{
  "n_layer": 9,
  "balance_loss": 0.00898,
  "tie_embeddings": false,
  "init_std_qkv": 0.0456,
  "beta1": 0.9,
  "seq_len": 512
}
Below are experts of layer 5 (counted from 0) of a mixture-of-experts language model. Rows are named router (the router's row for the expert), gate (a neuron's input weights, with its number), up (a neuron's input weights, with its number), down (a neuron's output weights, with its number) and show model dimensions 0-191. Each number is 128 + 32 x the weight over its row's rms, rounded and kept within 0 to 255. Numbers have three digits each.
Before each expert's rows: a language model's description of what the expert responds to. This comes from a sample of Wikipedia text that the model never trained on.

# expert 18
What it handles: Names and of-phrases
router:159166156162144059140086152135140088139133139077161110185116088101110072089091157144082144111149116157165089133118148108101044148177096111102072153120165144123156118101124075144093098152115104093066149107127155063177039116108121198111123137095190161131102164123161105127131147078186083103123110117137115133115146158139149129060130091127116149088082166144138135194111147092123057156124172127144109167163122147197104176135161121130142143147151087108159150180104105087143112064124068147159127139134118168142118154115094070155165127124128121141106124150170068172166137104173170151
gate0:150160179126108107114110177154116120113130115159084101121219163181170130153149137115148108077197131125163134138150173094094104056083143085097107128111117112184078220103130117148081166164192073119101148108179130162132076140103106162127104162116129116123115131135167089106198088127120141154181105143187130133080129091137136140124145122096149111142129068115103129107165139171106158119155197101103082163141132143075164131111134173116124184148154056158118159105094142105138110128132087112058144177137076060124157167142116168108131127144083197111137111128152117107133162116195139145
up0:156112153163121105171142176174148163231133146112110136081096105156163083151130168089152203170124093100168083134172090090144071144133133130129147130173123159150123122094136126135134167159090129152102108150130119114090147145184139135172131172051144114188113139112136087159159188116160116149134151092078138151133117095137163162105115126123148170105118150105124134158104125156172113156119124129131109174179119117102103112148086190124171168146100094151145103095153100064153123137091103054080161093101137100166070152135147168048087109089166130151160100202129074103167077135185166150
down0:159148113170139145132181071081113141108131174112110142116118158139148088133127122140122163085119129159136104135150133116144136110163130149082114142069178167119155110168201135102089106093105126138142112076167153155075081161125133145175126148112087160066104111149121119000139105141098110101087088106127186124112122121142103127146133140087115063143137096116110219117176057103075169093141112114115177177121127125122090104074096104139137142116095162120114149151129144190159156147146156082160095154113149181099125137104147125139144184147199104091197136103094112081111073197162123145

# expert 8
What it handles: Structure and line starts
router:083158145132119157085154144166150151089164114094090150160115143037191059177159113081141171138128135129115103119063121154135166086126147156128175163157155114141169133126146118069155106104103168158096104044109126109130127137143138159107134118155108084139159131152101124076130111164066095097133132170126132126139149101106151105198124085140119098190106198136115143140128137079081146153113110154071118131123124121150073148139093122142127116175109148057136163115128115088126168106061133115139145134074132157115155061188075084128109094140201127155102130150095174213110095085102159184
gate0:177129118150146078187109162051153104137165164136171103065100087125115103161187187059128101145101135111124129098101155086169127107156150102077085156183115139154113097073061147115149106141155180095193112120091080154216095153114125098133128158126164154114109111112135113078147137105166108137149130089146115150135160123110091134124144150123084106122133148111136160115107103111200117049117129160126154127161154123081127170091159115170119204128125096129113164129168096162188146121170139158136113081144145089127173087162126184132116120111130133130118164126075085150146184090229146132
up0:141099171111143128173162156177134103135077141097146043154182139187155101065077122140125138154149142160121180118147207092133111127157057145120171108099082154129193128128129152176080141126149116135083086120101144144149123115168094039173100119095107087133138196102112094188118135120204152095121153120162095154133092129092141131116113109127097145114141107063130104167138150131161167078112141116117082144169043141087119198106189124138114202129144106183177132129052103103129139087123092074138128202111116088124133113121123114143118145142133128132115118163155131142152139105127132105
down0:154133132133100148154088146114105225148199161174133085114104102169097098101101119140206139120130150169110146156162118105075161091150105101195150135071103111077123113132040140141084122122172152110073185078146119080094142121189124088160100092094114129094120115130072130109145098168145188156093139108134154128157152127066201165132128161116077117094099063117105106135127162115150143107150164170125086141142184114076129134120101149109113123113176063166121146132129134095097148104105188107169087156162122113164116125140122170176096132154084180117095149144094164116170114090110127088

# expert 22
What it handles: Mid-word pieces in compounds
router:151132190143075116123118123092211112138184144215118178119139113144089171078147132184181080161085094079145184177066124156145138118093099098154107076176137115119102100083116190140120107093105113147191149166130143150116048105119157102130161143168107141135128144155118095100178139135132136151166160118142095084089160150145124109120111173143118133138050062170116131108131134175128112113110107115071120137153135118087151120195152127107106171075097073105159107123099168192093141152191123156117129116144148125124114133096135174113090115130135146087118166115064079108148120167112058131
gate0:164117158146113139073060101149062117074084102128096151153101115127130074163082185091141231107119100200103080147121188084157134153153146105131123144095219167155130137142136171091125129154171112072183101109144186152102168137079103103113175102154066125087167150085124145158101140073158174098145095120090147117127117146160134180183078158115145148143081098133109167122154114161126148133131093127140163114188129170096113153131116081169089142187154155139133135174148078124154159093135126128132132103118139148109101115126158105153117114171174164129125148138067112187078110119143146163
up0:155112203205127094062161119103125113135169119159107092114156143082118079129126135119119131118078099115116171126130107119094093104172153127141126173139169146112165148114127143154114163176116122132117124113116086192141126127124039091145145129105176153126094188109122101125170170203188184118092124089126104073109121129193117088126160186097145096139115197153117148090055110172134110131114153053151147205124083091133138175104111136116149135126147104116082094169062151109140100148127101126091134154147102181134165036159117158186131067146110117136121126100126121177140166116106140101
down0:142120180118149167158136144149126145178194134146079116082076055048094143164148111131114119131140163147123163136065135122114136093170089180127171175125159170137135104092148146135192079126141150111144069161133134152099170146059136131219107172082047151116103147144065133123099184111105150121127134147172121098098154103125112156106089193106150145127181116149107105123150177116114156128131203173143154111149138134111150110111134127150109087107173133131074087153153194126158081166128104137137130062182083095091162116105130094134136143143053155107155126141175145134089163137133159092

# expert 2
What it handles: Mid-word name pieces
router:079170141108124124132077165100157114101122140103147123142180172152125099146079124123059160177162124138202187105119144155131087117071151108138079104104152098112080147152180135128104092149085157146166120109133125109152096111149186072181104099185174171174176116065183179106116092093164108133150169136181138079105134143161161074095099097114168139116122135105106118128149119130135163150198140172092094129150159106129155126106119229177112071115181094122158162120182145133106070154154104188178135151100171141122106152121086116131100181150078098123137116161152124134108107170142131110
gate0:127089087153129083090140110135111140184114101124118124139068117144130127131162075053109121153100100102128154159130104139143131098177167107141138158092119124128175139137163126178148070157139198104084037125133097157145187130199137158157084156099159141121149159128121158066112161149126127162111150127102124115127106146147125080198135191080141174147110164139141147082123123121123055092166146173107121120153117144101145061084074128137177109145157093113118126112150159147067123127140136146112114131114093096195087145122124166171062081167151139082204109150186181172058127105157170125
up0:107101138111085089091134085122173081132119092136136187080094107090101131075143163131139126226137131091166125096126119094086103157088096155134130171109135140186131131147174152170167149153126162096187143120126103150116122141154166134122152123172138123200063082142121153130103067136080133149126142153092124156135189121151082090098206077183145155138048128137166116101109167105159091145089075114145148123159087093154144109150131138123110093135115099138083140085071127135159147158105101145122136146105090100151116152160186145140065137092110173153075147149190075140051184144142117160
down0:181123137146178098169135101102177177121129123138133146087136146174131186140140119172116118113186154154124132156150069201192147148165125135129120106068134179125096081163144146107135154145162169162113099081181079131157151143140168088099135133166162125180149104146156120130125120113087074077145094141129114100149112139119087151128158112168129187063130098114162134157073105146207157085122162140103098152070154116106094198123128090123103091115151164143104136138112121134134192117104138102143119159202081157168187162129153085109067145145190171111123134148162068150150201105149181131

# expert 25
What it handles: Personal names and credits
router:146123122154141088136114119105163114122159112061164090172126152129119124123099053112104095113125179133169150096070070142142073151149134088095081174098168111164105116109130146121111106101141103128108146167132204149125066104130157186141128139107155167119121132136132125131119142102115084139172126196128144165103153085125149086095194153181094120152152206129148164188100160070195074095113111116214107134174172118124153132069152157141090146141123138085201147150081140148140124085073140119131179056116100095124158141140099137150140111159182104134124118158194122182147094150119081118
gate0:147153183168128141122118154101125112153131081146106121190140103092127200121146142106172107091131126131129158127099135117166098106160196156115127129127173143156127124100145112126110136143109124109143057108165138157170140152068094171114220146134151150234087102090087170071144165093096122121078160159160143057109119163166132114133159142183177127108161082105189127089115116147148106124097153109190157158101134150144124142115171116105109107059059090124088147104125066140083130198135120156085136153103130112188141136158186140113136153118127096079087179116126087132146113127186173088
up0:088161142194105133113080102156085100102116133115140147178074138119109135095084182170125146100104138135164116115087097086122150143153083134120164176106118059101094116167119132086121075126161088095073115100177151071100127097146123127128068100145138058135150135128180174096097137138194109165157115120115146101102162090146149140132084131143113130109124110087083188130177103175095162161099081074087106124150211127070104117123160124101111183120108115123180158163138134132145137080104123103135111088166162186150135109177117176112155070154153161160121067146066166183109143170152166096
down0:090095146157147108107113158175156153176095162053163119147136092108088128137107062168144095219155173106147056175192136150172150144095112169098132190126122118202125126157133186061156140116097130141164138106083163169115137114145096135108098147063132122160127150122137140106093092109167157136120132106089122147138120102187045143101177174159141167193120167167158190167127098137165176135142135152140097101133127113124123134133152175128132136170086157078159138120120110154098077165131107161081071098112115138164142129147080116134116112098164148165126136126098177091148132098207145087

# expert 11
What it handles: Short-onset word pieces
router:080143121116142107145085069093155115179106126098174108052147150175116130187091139123163144086141193116130130144156064139120121132098101136138137147098142111073128159112187109168113124138099174132143166157111077113099160118170151155181118108047098192096143113160087144108074127138162116104163131158122123171128077096103165067087097144099124117102167102141060077135141128074111144108197183165119118124052108142141113079131085126139114132134144164079100128097166148118157069175098117138153081123127163159079101129165149085099152176088101123127107109175109140088127113117092076061
gate0:168132161062106174121174120118054178105123107147090125119211133130105189125090140178129126167166107123154124156129181145119113134107122167102146141173144117148099146141142159127129136129124116142195116146109103084118054098104152073117141104112158078076106118113144083143110167074121091160094113082135176124118102121146094132140179115136170191165110089134151160131144147149098133185160128150194131149142144153135133116190115081069121075113176056104123126109152134184106190086110169124083134110110128169102102142158063117108102114122157144170149088143044173117110208075117105120
up0:180169096107154100180158158121118143156148093129148087100115129179104119158116147148189113105138160140114130130096085125183103074152128133139075149133133114138173146125104161086140110101179166067138122149106172097148184175190084164137137112101130150136094110205100161147101085158125128153155111123098107126110141143137169143124200091117102120084140101112090061152151229147145110082167126228112181118151164092078131123135128102097100151127130142132152151100166162177182047098078101077124128079161166127128145128088079145132138134140100057085140118182144126110135152160104125160
down0:165176145071115104148151126089177142131156110114126117107096165103085133136098127130178074081166158090090126088191065143092136076092132083084161128074089095114141045060050135148108110154149116151150136118088110130136074128130087121098101100166108132087121170109112134126100178137091162140148094123165109136159141138150129101143066076132117154087068148136126028087083132131143137088159139151103175118147153101123157156124093182156130135112083120184110109149125185163132149145120165114161129080149183110123071209067149147152144153163114119169124146121075131172143118119092144133

# expert 17
What it handles: Latinate stem pieces
router:142161132112119178064152097141062096098134109108082158144188176166166106113120123149103126183094069154149145119181179107092171165157151149061108187105140115158163164136096152149096077148125183136169091105091158157219162112148131159118109205140122112135112141125152146092115188108124167114068103097108101162139100100129127129130194150160160165203137092191159137051101152167166122168114127098116109131141160140100122121152159151119096168170174119142165124133179117151076122082198092137157116156172156151133095138134137088137107115130144163111167103092085146157154119092111130114
gate0:103144147108226090144112129160146108081121145094173093170086137070155104194155156158118146148154129207121115133170140066106093120160143100153161118148187130124133153127078080115129128189110161129120097117122112148162069154115125162098112134113155104112168083168129203142182112165183109138138137108106088135138163154157142075134153092154172078058064125139164103130100091123158058113114156138131149157118131110199144051111138159166165086129112084140170162119128129120175092118127141105160153120057156155107084098102094111111170162120084186173132148094094126149134110173122152119
up0:139180125118158117156190156115113083120180155173096218107072128101127160143109080157121181122120183090090151121113138087139042085110120105143124174124141155118184095121115094126089170077167070125112137154167156177130125123190140186088192115137107143089138097047098138131097151155117137072118126085157159117141130135130128127114102116115121109129157198133145108136111156124136104133125067087115137074119139140149141195135139146145119162123132182137128083069095080147105112131128112119121082107150084110133199128222110155118177132113147146143088151152181165091089092174152107077
down0:073184158151156096140141158133063132131107178109107144157062122112131139120101140139224197121140145123080153167130175164145110181145128109147123146160118168164120137165135148196113112162127165173119143125072107117134117138099110158068061125127130135169148099161120113132100135045087067120131158111155143082147167103117090152153118152058109117135096096138097140162159107146082134126129143054128090088136101085109107126171143174147124128137164096155135152112141132176104066133154151140134202128173145107072086108078118121114088128134094123064065108150083143082135186203154136107

# expert 6
What it handles: Mid-word Latinate fragments
router:167118145104089154102154111150134159141118160133082141118114108168107129126189083134065091123094086125099135150144135148127185134123119152090125107097091094138115107175093151106166138143148177134095058080045101144130149126146130090114134125151068122156124167186130074160208203073172175136077134108134086122118098120112071205156073151121194161123152118164174141113129111174100173101094125074147137124138098100104139105129101086095122150138146167176100095079149125149096174113160116074125097143166150088149160091062068174140105106102133170095165125083112139132149179149157125159
gate1:160099127105141144081162135134115183086122097147110131120039065068151153175125144100120135180107152119088108158116110164133124130157115143164153160153164207132117127116144142124102099138132120187075086155120104126133175176176162190145129147097096144109169155113133146144141119141067084153094185153074168087123148125143146192140144115132141160162171130122131117075140104149141102132107135066071093144099079073071085112074086099116162139117123119119125128101112165117139116172107125206158157148097052109133139156108094144121129191121192135136038082147177140109130069079112153133
up1:113133148173138090109105093088110182133166146116108095086125142126133125107075120216165084119171151119061161128080095115142091112139168055131085120144139160174150168082100149138166115032130127116172064132092160173146130095117116129163111096145066148143144080127142145132097143127077070140186188106154177083100132081125112154115140132092110095052157178102125112116133147128099123146098186123168160152170073119087098160166142137088127179142086149159108145109071150145141117169141142105090147097094132124128096145162165136146127154048100130080111155170111172148165117122122074106
down1:149109137128100099135143184192138141111097110150163087138111103140112154115130091149133025070152104166095140133128080154097128171102133182058082158134178154183095103134133139147103090103085114104123112171180145143185146098128116105124086125151134137158173154145180100163113144098111127112127146171186089100091114105112143104177074140139130187162162206120086142113119141119131147080146131204132143100122101125128138104209125145135144130111118177137100101130102171127119139108155172114163055129064122135142056123072120180148141150088139113087088160150110068131121117125086171041